{
  "num_hidden_layers": 9,
  "hidden_size": 256,
  "n_experts": 96,
  "experts_per_token": 4,
  "d_expert": 64,
  "d_shared_expert": 256,
  "hidden_act": "swiglu",
  "moe_layers": [2, 3, 4, 5, 6, 7, 8],
  "router_score": "softmax",
  "normalize_top_k": false,
  "routed_scale": 10.1,
  "balance_loss": 0.0189,
  "balance_bias": false,
  "init_std_router": 0.0273,
  "lr_router": 0.00105,
  "vocab_size": 32768,
  "norm": "rmsnorm",
  "norm_eps": 1e-05,
  "tie_word_embeddings": false,
  "optimizer": "adamw",
  "learning_rate": 0.00215,
  "beta1": 0.9,
  "beta2": 0.99,
  "batch_tokens": 131072,
  "max_seq_len": 1024,
  "train_tokens": 728600000,
  "max_steps": 5559,
  "dataset": "wikipedia_en"
}
Below are experts of layer 3 (counted from 0) of a mixture-of-experts language model. Rows are named router (the router's row for the expert) and show model dimensions 0-255. Each number is 128 + 32 x the weight over its row's rms, rounded and kept within 0 to 255. Numbers have three digits each.
After each expert's rows: a language model's description of what the expert responds to. This comes from a sample of Wikipedia text that the model never trained on.

# expert 59
router:105152157139138130156123115066183141159110068145180127129131140151156102120129114107124069114136065153154148133144133129115103131157104144128086190106084120148129104160051142164127117068112091118118126158153077127088150183104081089119164136130155155111120092176069114101091143133143085101134073059092142152148121073134138101195104132134114130125097210126107144176082148101116069134085100185124100123109156117183108166104115101164156053162157104137109148084129104092106145097060074124170144106175157145142154162082160079129158159176113122102116099169185142104157172129156138168112177154162164157128153137145161071077115119040127110159114117177126125156153121117171172134160107144086064134104114083042121107133127091174191095151087109129161125147131116130071094139081102
What it handles: Inclusion verbs and table pipes. Verbs like included, include and including, words like such and when, and pipes in league and award tables.

# expert 30
router:143067150141151130131201134131132153098101117152129091103069170176137052096151119076103115164141105135151173116159131136090098122141072097104109137084116107140150156148107134123118113111128106132074171173121113124103087141109093098098118149157086114156118065151123128057126166156159109111096108104133147122098137115134108099170172091123140127146134164127090124115081132101134119159129091211137098083087145143081089131137180112116153149136112123142083126134110113104071125131064115200130147105175110091124167134088144083117117137128159088136122094214144116125211128144094169104160168119194129170126181128114083104061135188082109112140018064121168099159143126110144082162170166142106131109148118087084118137162077125157154125118142118177145058118123182053077087161078076
What it handles: Digits inside tables. Single digits 5–9 within numeric table cells, especially after a decimal point in climate tables (−1.'9', 25.'6'), player statistics.

# expert 25
router:135164132109070118112093062115131114096171104102097086139146119142149147099070131124179145071129162091110117152163133143153138088110113129124156157109112110115161127094109201116127107138127137132170105162173157215078181162133099060085030089171133146121074092100086094145176144108137090084122122077118126157127132119204189109104145096084041165149063170066091137151123150108124140155183150126140135129145130135128147096131132105183166115143198077121119151085145137078100102137112131119130133147125131136099105073058197129119120127097105113131106204171163139126087127109166114177133095125073142084213185107135154130139123128104095083089118102170151101147169100134160162147142115145113103141105201122123127087108108099118129162077097129167196162157143156115136117134097153
What it handles: Infobox labels, table cells. The Synonyms label in species infoboxes, table cell pipes, and day numbers after month names in dated lists and election tables.

# expert 57
router:106110169160065079098155118102151125135120115137209188103186120080146154187099172186089107110182127140137153064152069153087127141139117111161127116113110121118159095187171118164176127097157138179116098092118131185150144137189145103166128133156112125061144131198109078156142128159118172083117118102171106118151147117092179158169121138092179138134125127130096153105135106125156165123087156079118123103216171129166142117112169190085129134169143080169124081190124154118139128139122173110071061113146198100153148126108076103091151141112124156160151138139088165129091172117139153111083185153133068121150164143177080111134151088152159129112087138109092167188138130109111155182071120158183104150101081138113158173125131177075106145095117091094157102145116169140090151128131110
What it handles: Copula after subject. The is or was right after an article's subject and birth parenthesis, as in born 1965) is a, plus colons and heading line breaks.

# expert 17
router:137133170129136101124099068136188158129100094135106103153120186179105076113120156118119116098111072141122179157172159158080103128127111125138129168092150131126118147131088081159079129108169102134139151171137070146094128171099091108092107159125140126155115046147091088167132153125173149107104145116105138157108115083138130110170133138133100144161126169084078145131124156123061100099129146160160065052090188130148124145158154099116162155179117156097114130102118115090074101110080101141169138118198155088142153141090173071102093173183104137115093088186130127095167175135090125158133119170161174154112155159112171092069133123097108098091061099177161122146132155150152081112146136146072099116133155092091145097166054107147167148159153094141192123183120158095061200178151069
What it handles: Numbers in infoboxes. Digit pieces inside postal codes, coordinates, and birth years such as 19 in 1994, plus table cells and place names after in.

# expert 63
router:104152160111152113137087184157166110159108132144107122107155145179138099075140145073150156080130061150151181178212178096124082115104131138102134126102168112120163140088121046126073139149137101157149078145140125118138072144146108141064140160186123157151067084151101086125073080099180149074093193164145097136092132107140139106130120138162108115154129150105109185174135138082075112116111176175177083071129170132128104137170103131124148131125124161120111151060119155089150112158078109121159160117155125133116088094115180054151091165177105137120103118105142122158143133082108171121190136183165167140111105171115104136083053136098066107125081092102117162128098160141118094140162095087116132139081135066129092111095102098159072099169136154151174083132112140128072181134145143
What it handles: Existential there. There in clauses like there is or there were, often after a comma in math or election text, plus pronouns like it, who, which.

# expert 35
router:136123190127147115135110067137183139148099094133131113144120181175105062127131152090107123088129072153133176139168142149073107121150120119148132164099155112124102146114080081170090145102177117136148134168134067132086130171099089117106124164115147116148102061158100107146139142128163157098109133123110138156104120072137128113159119135124088141180118176098079144130129155117073108105124143183181075064079192126140107147146179103118170159194125153095109128099108111083053096110076101124164145123202161084155151146097179089109105186178100121120104080184124134097159166121077137166128118166158163178117169139096149103079122114099102099111065112163147145144138143152141089100148130145067097116135153076072120092151059104136170149157142097148179121174118153088054197167141068
What it handles: Function words and numerals. Articles and prepositions in running prose like the, a, of, plus numbers in gene bands such as 3p22.3 and ISBN prefixes.

# expert 16
router:124154103151106141142104175122082095099156154133081109107189162074165161091146076113122172109136138090070148118126100138164083079087176145090138117161149070165152102106133107086109140133082170116122111080122168147202128152198128120111085068146124128135100132081128156143093144066112073120104137182119118135100130217145124132137193137100159074156115145076099135114098096178154164197183137099139120150125115067143093166140124176148108101037154096113133094097155186182124082127184154118135154192092153135142163118133111082183157110122149150122145168094155138157090102126166146123156112092080152081147110143152153120195105144142069125099140096117098130093139114077106137131105170145153098080088089078173139124104140134129084136180134167122142167064134075114161096158126157
What it handles: Mid-word fragments, quoted terms. Word-initial and mid-word pieces, often right after an opening quote or parenthesis, e.g. bal in "balancing", e in e.g., urn, acc.

# expert 10
router:177131125114116132078136134186033100144132102087097120162177089121141123114082102115149100122161140054122114141147190153162078123134131133089165147098119114201117097165211145099116156147137176179153132106162091102154117087180116110125063100120150129119083142120086094182126084150105097147114114154105103138102120106093150094142095141114207125151085088100134145118137039111138139166159126140144177109130143102182142193157107050093132082130091101190132100099194167119154125124075201191089133184164145195105148090184076149127098132115112165105101114122129052124113097109120126137137117148105091132097145169099117163099090072176139111142104136135137129106096129164126106121151181111178073175077150131167094167132123146103096183149133140152118147122146139135169149121154164
What it handles: Infobox field punctuation. Colons, dashes and first words of infobox field lines, especially Density: after Total in population boxes; also Preceded by, Career titles.

# expert 29
router:066122086127187145153134148162110097128146129152144116084079142175158151177110075132070133156140107150181091106137138081158076150155156123081176109126136163100062175122147136134140111112125162122133143130145173139141137133134105096154167101146112187124193203158138108138179118153117143167131067131094161118103096180095096163098163103152118188104083165100189183061115118136112129107119142113124140161122122142072173130168133152173086127132179161153127086122119130118142109147107107135143196066085140099138093110152173148176159127074138049125140203085150087155097151121148139128068133114094117154161116139089051100116116158159100172126123112096115146193103095086097104144152133092109157126219079184105124136127125119154194149089223148133129113155071151156131131114137150
What it handles: Word-ending suffixes. Final pieces of longer words after a stem, such as -ess in cleanliness, -ty in suzerainty, -y in Archery, and -ian or -ine.

# expert 52
router:137129171120139117135096080132190152138086080144116106139120184177107066115125160099108120102127069139120168167162171154074100157128119115153134161084152126129118151133093078164078125096162097131130158165132078139088125176110082105105104164118149131150114048154093094163142144120158156113109138111091153154094120081128129095168131130124110157159125163086075140133126158119063098104135128166143063052081181125152120155163142105115167143181126154092117123106114120087068101112079102140165148112200152079143144149091170065105097170163107130114100086178133115093168193125091120163125128167167170164111153152106159086070143109100108092100072103174154130147137164137150076114158124160072097126128158104094145101177055111135172149169155087135168123174134159096055186184150078
What it handles: Numbers, names in data. Digit chunks, hyphens and "the" in data-heavy lines such as gene bands, EC numbers, tenure spans, country names like Mali, Colombia.

# expert 54
router:145127089142107160097058169107122152113089119119128165105147178184147074078109102128112157110141142153153186116190141152089144172124069138115135173075111077123098165147120147112158143182119135160117157183123136124090120137103172075098076120167092132146134096180100141142142146144162158065100150164111139097082087072158131152122143138179105131167162180119087159077159153098093114167054145115146115117147168136175132156202144113077161132186143146168123107078131092096076132103096117147127132067187151065152080094081119144093103153167140116131073082162086116130154142118164152107130200126157089139114134154166194148140128156128083111104123131139149108155155191123141049095169134137063140173126158109058157161164103144115125121207100126087128108175104158139137114135139166
What it handles: List separators. Semicolons, commas and pipes ending entries in synonym lists, taxonomic authorities and statistics rows, e.g. "Kritzk.;", "1892;", ");".

# expert 26
router:138116140102159143149100128119168137169147118140072090131093080118109131083129157095159132131097168133082099159085092131142162123117147169136127105199129097111100143156106107162101188104093088106106155145157115185089112135096121163080055147125190121186113080091136152124120188160113099124143145199141083156082134199135127145118127189146135116150172104126127079161112126112146143105164097061105121096145172147144099190133146109113106157125134114071079110157144135166094085096128124162174052172127118168159139198056084126080130121156155142093129135167166149068173095107138189134174096105191172096123137133149150154200118121065127116102133156189124159110148191141134129095134101206147112083092122144179191126145111109142093155139095119099119179126124121080185169145116093
What it handles: Sports and music nouns. Content nouns for sports, music and places (baseball, guitar, polo, river), and verb suffixes like -ided, -ating after stems.

# expert 21
router:094139174095200174128120195092154131148118097119136092136106158103130113126087108101136140075126116199150198138128118119141103100156164111169158204091109142133149141127103080194095072185099171141132139092129059158117141107132128132183140160112174101147105087144096116115119120094134156074121147183171153204141168121165108101124168089181158072165117156104124127110121071097142145155124097122120117104142158107141119121140153160143147097098087158151119101060095137162096125128075112145174131104223101133165179137174121125119113119110128131115170136146102118176161135154051187090136084145122112148113128176146124155161091111133108130113100054105150072163054182195099105115140140110134098182151154120160161103137100084164135045055109139126147096105128148091131115152088078
What it handles: Country names in sports. Country names and Slavic surname endings in sports results and rosters, such as Estonia, Denmark, Kvitová, Mirzabekov, plus some verbs like was, is.

# expert 14
router:126170172151121154137095131131129115129096099123096093094143185166119115083131169118081107116121086134141140163143127155150105137169125114164111177096112079100159147108095125145091128118128128100125123177164114161102090136167123073079113165137149132123086064133085070126124148100149144140114106145110127106093159109111129108164170086106096156181087153065062105135080133119095106121082178134132083079077132133171137067108175123139181124129119130092067153110155148139135090131057111141145198091190118116159191122128172067075074180131111061115119056151129168099177127165115128173125077127170141144125157181137139134075084145124062077089051119173136129115105134129190070151168170085114117082087165136089138114170086127135164173167149113123137146144112099098060166158166110
What it handles: Along and directions. Sentence- or clause-initial along/alongside, words like together, away, particularly, and compass words north, south opening phrases or place names.

# expert 32
router:089094149109071139121121064154163157144120123152137088175107102165154090076075109155150124125115125169159129141114096151208170165102135166086175158110097121124114142167105133145145111152135122103153176154187131150115138185090090152073093145151140130150137090098132083132186181171133147085108145093128162200162117112163152108136156135142067153074163141097117164121122134111127132152139048124129115096098171144073176185111160102151168158121128143149116117129095142082108095122111102192158101097153097089114134126144168126071180125159131126054077111166169123073179146164103177107113048175145162115133148093136135183092111123120179099058140080196137115150105158187087099116150081106142105073103147121152123106150121099141123129087123069096101122088162128062120169175088161
What it handles: Name and word endings. Word pieces that complete names or words (Dearborn, Stillborn, Seacrest), plus infobox labels like Genus, born, Preceded, often in election tables.

# expert 51
router:117109110159152168151077107112104133120174083120143135137085107114163119163143116182120084141181130116111106106173136038183066163138119081062163145156121170122087120099165143070114143101116140139183150086109188107122091122117076110112177127124087190097137121090159106120161111128127135149170103115074157199127103211133077119081129085141135167108059138119123108117093136142119176120153125112131152118106131155077143112147087134163146096119174123165121065177104112118145068171111175143104169111125085119156065112134140177159196139153131116172148168108132113196089140049120077087105142156102163142181178164124077141124117116181111125146115113107129129123095099099163096123177165156096149118189066129053157100091115103140150154108200131174106136119067113144118124098137118
What it handles: Word endings after stems. Suffix pieces completing words and names, such as Marie, Muncy, freeing, mythic, Oppenheimer, plus commas within numbers.

# expert 3
router:189136154117125120160084120129140142097104082123125126140132153154163110108158115133107087091147123165117145143147170112071119089144172113106153122069134099161109160127097136142053110138184106143178139147127094155158132147121095110074126159181113116138077101205140119160126100082170150092083131131107068108082130132145108147161138128140123110162155123106105164165120187077081105119112149210158087073105165146155105172140128109105096167167153215122057125100099102092067099124116135113173145126153180150147090124135149076159113167180117127155094105159135104061175135123112134205192124165199202173089129175121139109123136120170063076120122122156147178064144165171122074099168112132091130124080185086091108140170117164171106101130117138150122079117146151100076128122142089
What it handles: Math notation, misc punctuation. Commas, minus signs and subscript digits inside LaTeX formulas, such as (r, m) or ^{-1}, plus scattered function words and numbers.

# expert 20
router:158122117148114170173107107121172170117098123101122117160118173146080119118126093140106104155138098162156108118141126163079127098136105134141155158117165137157119121084078210148104096095128141023087099141127104136074106134093128085099143147167171100116162113141117124108119198148130119139099178160117138152120121123120134187167128090092096153123166205109115124162097187159118129078045101121162130117088125127151058173097138111139142142153122107062104154154110134087145132100136132107180172119179083099175102134119164124099141150152110134140101117214106109088169137204097087160093126079172138199078176090163135105185101119148146074075121135120175123145134120137136104089149125171125099126148091084106151075169129106138151158160052069139121109174177144096051130141072073
What it handles: Year prefix 20. The 20 starting four-digit years or model codes (2004, LZ20), plus word-medial pieces of names and words like video, legal.

# expert 6
router:122119170122143104135125072127187156139101086148116084145118182172109072120120136104120118093114068129121166177165146150077117137124112114149148160095148127129128140132093083148098123097169112139142152162140068136101113157106099128093109166146123114157117040166095097159139149118195157109107131110091142154113113075133137103162148129132104152166128161070065154126119128114071104100128139162164054062083197110131110137156153100136184151194123148107117124094107118087064106121071100143174151123205139088146166125083161074115120165172109136108090091166130112093167188135095136154127099162151171139126167146087160096061121125095098091105082088172149105139124160164143060129161125143070094123125146089090162097164069108146176154150149077118180117182115141090081188164165066
What it handles: Table years and numbers. Numeric pieces in tables and records, mostly the second half of years (19'66', 19'63'), times and seats, plus "the" after in.

# expert 50
router:128184121119136159086158162167085091174129112130109124086128174112069104096166141057116137079109148091135108136165099102148151165064160101081190129126130094094166099113152054159149124121092165124139122140182111112102149083133163129130070107065128154129097093113146130118161118150159171161140147125092118126115092151164116087145136167108132122183126080078071138045160087172129161158120138088173091092077177079125161112189152178124133174073076077109072124134102105123155101131118150132178108096153134141177149132187100136129150188136093152056145168162088161150132111139111120169131084127116132086185159149121138110129120164186128077106111101136129151137095121079065107140153160109148068087123139104158146138154072119125115181186110119094130178139078091150167164117108196
What it handles: Sentence-opening words. Capitalized first words of sentences or paragraphs, especially During, After, While, Despite, The, often in political biographies.

# expert 1
router:107091155118125111148132090122179197150145086137115103187112195144087100096071142124096123117129081183120143118133192153102139155115129137135142178139131108129114118124106084174088121114159127154140133136164049148068109199123048084090131113134125114138131091134146115106164158151179157094120149132076160131112111137117142144158164110096091092148135164139089201112106169153069076134157143153091048084087182124106125168108121113116138143181105112087111143092112092138077125081129084131185112108165120168110148104122166062064172166152134089093130074193100177094142164149047145165129092155155152141148142142101103151099158135136088081104083115164131124142151166108170085070161123158074096119090182105104147105154098141131157172115112090147169114149145187115063160157133101
What it handles: Scholar titles, table pipes. Person-role nouns like scholars, historian, physicist, Dr, Sir, plus table cell pipes and "of" in war and history passages.